{"n_layer": 8, "activation": "squared_relu", "router_score": "softmax", "balance_loss": 0.00768, "groups_per_token": 4, "init_std_router": 0.0346, "norm_place": "pre", "norm_eps": 1e-05, "positions": "rope", "rope_fraction": 1.0, "doc_mask": true}
Below are experts of layer 2 (counted from 0) of a mixture-of-experts language model. Rows are named router (the router's row for the expert) and show model dimensions 384-447. Each number is 128 + 32 x the weight over its row's rms, rounded and kept within 0 to 255. Numbers have three digits each.
After each expert's rows: a language model's description of what the expert responds to. This comes from a sample of Wikipedia text that the model never trained on.

# expert 37
router:144104147138150142128121104148072111123145092095047152144075083101120174126159146104100072124163149137121079091107114070092156192089140159201133143148115131126178081159103119101075121110158134
It responds to: The prepositions for, of, to and by in biographies, plus middle pieces of first names and places such as Mar-ily-n or Jer-usa-lem.

# expert 25
router:170070127104147114171139149171083172142182089044141109101110092102116085155125134125112116087116109146132101070106182111174104106178131126118146122147067102058139076090135168161113169078124111
It responds to: "was" or "is" after a subject, and table pipes and word pieces in articles on songs, albums and films.

# expert 4
router:168053087104136139153112150098066185121153132129151086129113114144150126118080146093143189136140073162109125105117142117124107065118155104064128137093141103103159120179155058146132126153060125
It responds to: Linking words starting a dependent phrase after a comma or noun, such as with, while, although, despite, where, and.

# expert 13
router:132136101105180127140134138147149167142147120086153095125081084131073104066143122100160097066093108127114102107116181183169112102149134097134088090086122168143111116101098179129114154118127079
It responds to: Plural nouns such as structures, stations and Places, the "=" of section headings, and mid-word pieces of personal names such as Hol-ger.

# expert 30
router:126130106151165130157121139136077145104097094101087123171108139119124109119105175121136138172204149145157109140120149093123122172129074132108161135139049059115124148082151165113125124098131139
It responds to: Function words like and, at, on starting a phrase, plus backslashes in LaTeX math such as \mathbf, and tennis score tables.

# expert 40
router:105109165067101081112074121108095154165158148150136183192100093121161143168099107158077121117136148126122176155134160105174129172106109141146129155174150108171167136152098054101140142053139124
It responds to: Field labels and list dashes in infoboxes and taxonomy lists, such as Education, Species, Genus, Occupation, and table pipes.

# expert 12
router:179119159105145099162158162068152117148157151166173073157161102137132150095134146077130095144158121098093111185100140094119112123124167150132181118095158131122083109083141101206132129155125112
It responds to: Modal and auxiliary verbs and infinitive "to" before a following verb, such as would, could, can, will, did, must.

# expert 45
router:140123154116060130164150102146123128114130111074151215148108178110131120154142135100115115185150100121126138171092122133131069174120117199125096124144106155045194162158156129126130115094114131
It responds to: Prepositions in, from, near and into, and compass words like northeast or southern in geography text giving locations and coordinates.

# expert 19
router:126123127138166131176100025162088112111175095091099120141116141082136179108217168115119086180130144134093114075147066108132130157095112205173109044109172115107142075122051147137089118138129146
It responds to: Middle pieces of words and names like She-ff-ield, verb endings -ed and -ing, and digits in track times and measurements.

# expert 3
router:189123126124134154124106138148057161101162177104138125121088108146113073150114164153171170129112078123127064108153141147172074077148145061091057167139096158158137118103158094120153142121104106
It responds to: Final letters of acronyms and codes like IATA, ICAO, SAIA, plus commas and closing parentheses after proper names and places.

# expert 21
router:125114077166129110178143133096124170107134087120056211124109163115112088125205159164125145122132111107150134094089104074148094136098089144132150153166074170126133114178123163122109142031048144
It responds to: Subordinators like when, if, although, all, plus mid-word pieces in passages with German names or foreign words, such as von Ze-ll.

# expert 24
router:095083171155124127134130141148123123120148087178072202107148104119115130187115058182082096146141199112181145159145131099128166122097186130156139168162148094148153140122125143128094123115141148
It responds to: First piece of a word right after a line break, open parenthesis or quote, e.g. vi-ce, Pro-po-sals, E-DF, res-erve.

# expert 10
router:133116153160100102180134150097123118151165131186160143050146102182132116094133068155179153140114130126101182099135115153140098076093098131085139122103135155126106151089146086161078107158082156
It responds to: Inner and final pieces of longer words, often after prefixes, such as dis-able-d, inter-vention, mista-ken, plus digits in formulas and tables.

# expert 31
router:118123188149140115104116101138115127111075142132107140139089107109098091141083146159129156123119098139135085056108130179122141125067132064134130116081114093023153069170146150119124126077087085
It responds to: Final r of surnames like Graedener or Wiener, S in U.S., and equals signs opening section headings.

# expert 8
router:139142112153165164210129099096083130097161149131091084135155120142129140104128155130115085130153109162142098106120156102150172114164135124103105039102078109167132092042120152157155123125109117
It responds to: Final word pieces closing surnames, place names or codes, often in tables or lists, such as -en in Batten, -et, -us, -er.

# expert 43
router:156125080129156112178149159072135145097163086137206157136170190194106095145112144098144136135126091136129167128122147164203186110144060125090092107132070143189113077091165098130135142166152078
It responds to: Mid-word pieces in ordinary and foreign words like gunsho-t, molec-ule, plus $, mi, mm and braces in measurement markup.

# expert 18
router:126127161168150128090105190199102093190147115121092175146085069135079096116186110136100136150127150154151128109105106086141122152103119109155096162179142121168170149156168147128107136135120115
It responds to: Word pieces following short name starts like Al, de, Le, Di, such as De-ist, Le-ist-ung, Le-ban-on, plus hyphens.

# expert 2
router:163115119131135137031081130132043112088138108157135093112071100097111124114109133118156126162117083128163105081117157119152108116126087085097127132137180147128138124118153151149136135133156090
It responds to: Word pieces inside names and entries in wiki tables, especially racing, election and country listings, such as Gant-ö-gs, Sierr-a Leone, and brackets.

# expert 5
router:077117172113044173178165150112175123104099124183138219169110121067112119161100116130068163162111124112132083222113132160168170193138108171123140133172107106078152159131124143142189086117129147
It responds to: Mostly "the" and "to" in prose, plus field labels in taxonomy and place infoboxes such as Genus, Clade, Website, Coordinates.

# expert 47
router:124134097151107124119084147108112132063107119114104090105113124106115133079202173148163100111123113172162124129096113151119143135146135075143110110130134159099145111146111114155109126075152061
It responds to: Last letters of proper names and place names, often Germanic or Welsh, such as Tweddle, Hødd, Dyffrynoedd, Novotná.

# expert 17
router:127171145154169092153141125098107126133106148134110069126129130137117132086084152109161115118140112114137105064141164123086145101164096138145130138110116146085137132117156093097098132104058105
It responds to: Commas before and or but, hyphens in compounds like late-night, "as" after such, and word endings such as -ing or -ized.

# expert 20
router:050126146125121144083173133155124160124119094106148130158091118095109161145132171131137134158164144122149079145089146090148055111159109131126067150139050115076114115126135132098093092105128128
It responds to: Opening pieces of personal names and party codes in election result tables and politics text, such as An-ju, A., IN-C.

# expert 6
router:066121169173108127086125170114097049143134079138118143135129052159079105185126058170130124096167148143132056083100092159145095163120141091123133185156127172087142114115169152174149137105116102
It responds to: Nouns of position, part or time after "the", such as end, half, middle, latter, day, plus name-ending pieces like Grand-e.

# expert 22
router:149098138129166164062101115203067162067124159109115134161079146119146164154195168130111125124169115099182127092109170083197098086156153158106097134167138095136121112153117103128077161070145125
It responds to: Endings of proper names and codes, like Man-ch-u, Man-hat-tan, NZ-L, and periods, commas, pipes in racing and team listings.

# expert 11
router:085133184157154160142154170129134154140095122167105133089135109177076094145080114120154162159123105121178108148131144154079111110164213063113104185101112091101131145155142175120111128127121114
It responds to: Adjective-forming pieces like -tic, -ical and words like ancient, traditional, census, per, plus the, The, later, more.

# expert 28
router:153086090088157140073071118122123118127102136163099108161065144135133152149148119118132152151138119148163102070102117156120136144097131141148065192109089121115149115197127082053164179102119094
It responds to: Inner and final pieces of non-English names and scripts, especially South Asian, Arabic and Slavic, e.g. Padishah, Venkataramaiah, -ić, -ovsk.

# expert 38
router:143078180180182119117104118116114147101134182091111079115175094152128143126110144138159101182130140090130055120082166116113205135117129059131130128150112070101079072135114178109077163148173126
It responds to: Pipes, zeros and name pieces in football and athletics stat tables and player lists, such as Fran-co, Al-meida, Super, loan.

# expert 32
router:116111146119151162086161158143122143128039083146171119108070153169131053120108100194103092165106139098137071141092168135112119137117128120167145200126064144123184165170178172100099177102132141
It responds to: Pronouns opening a clause, mostly which, that, who, what, it, they, often before was, is, had.

# expert 26
router:155128090120185125127150164140145129134141104120135079155135146159100119096121113150134117136181159078145131124070202127117189151121147131158102164160096069091060086052159161183151200119158144
It responds to: The s after an apostrophe or ending a plural, as in men's, NFC's, script's, Knicks, mostly in sports season text.

# expert 29
router:139122144132145171163149107149170155033172106106143164102173098140129173130181147115085123083137071099127169140102181126189134130129069197167093125140155133113086113139073124142115151090139127
It responds to: Syllable pieces inside non-English names and words, such as Y-oga, Am-na or Ele-na, plus table pipes and zeros.

# expert 16
router:104126152098115164125161110131156124081131070117112122071131131149142094132088164112093113149147115094125116175087151140204188151104097170146131125197135107098081140132130098107114196139168146
It responds to: Table pipes, "the" and name-internal pieces in sports or statistics tables full of numbers, e.g. Se-ba-stian, R-á-pido, O-ğ-uz.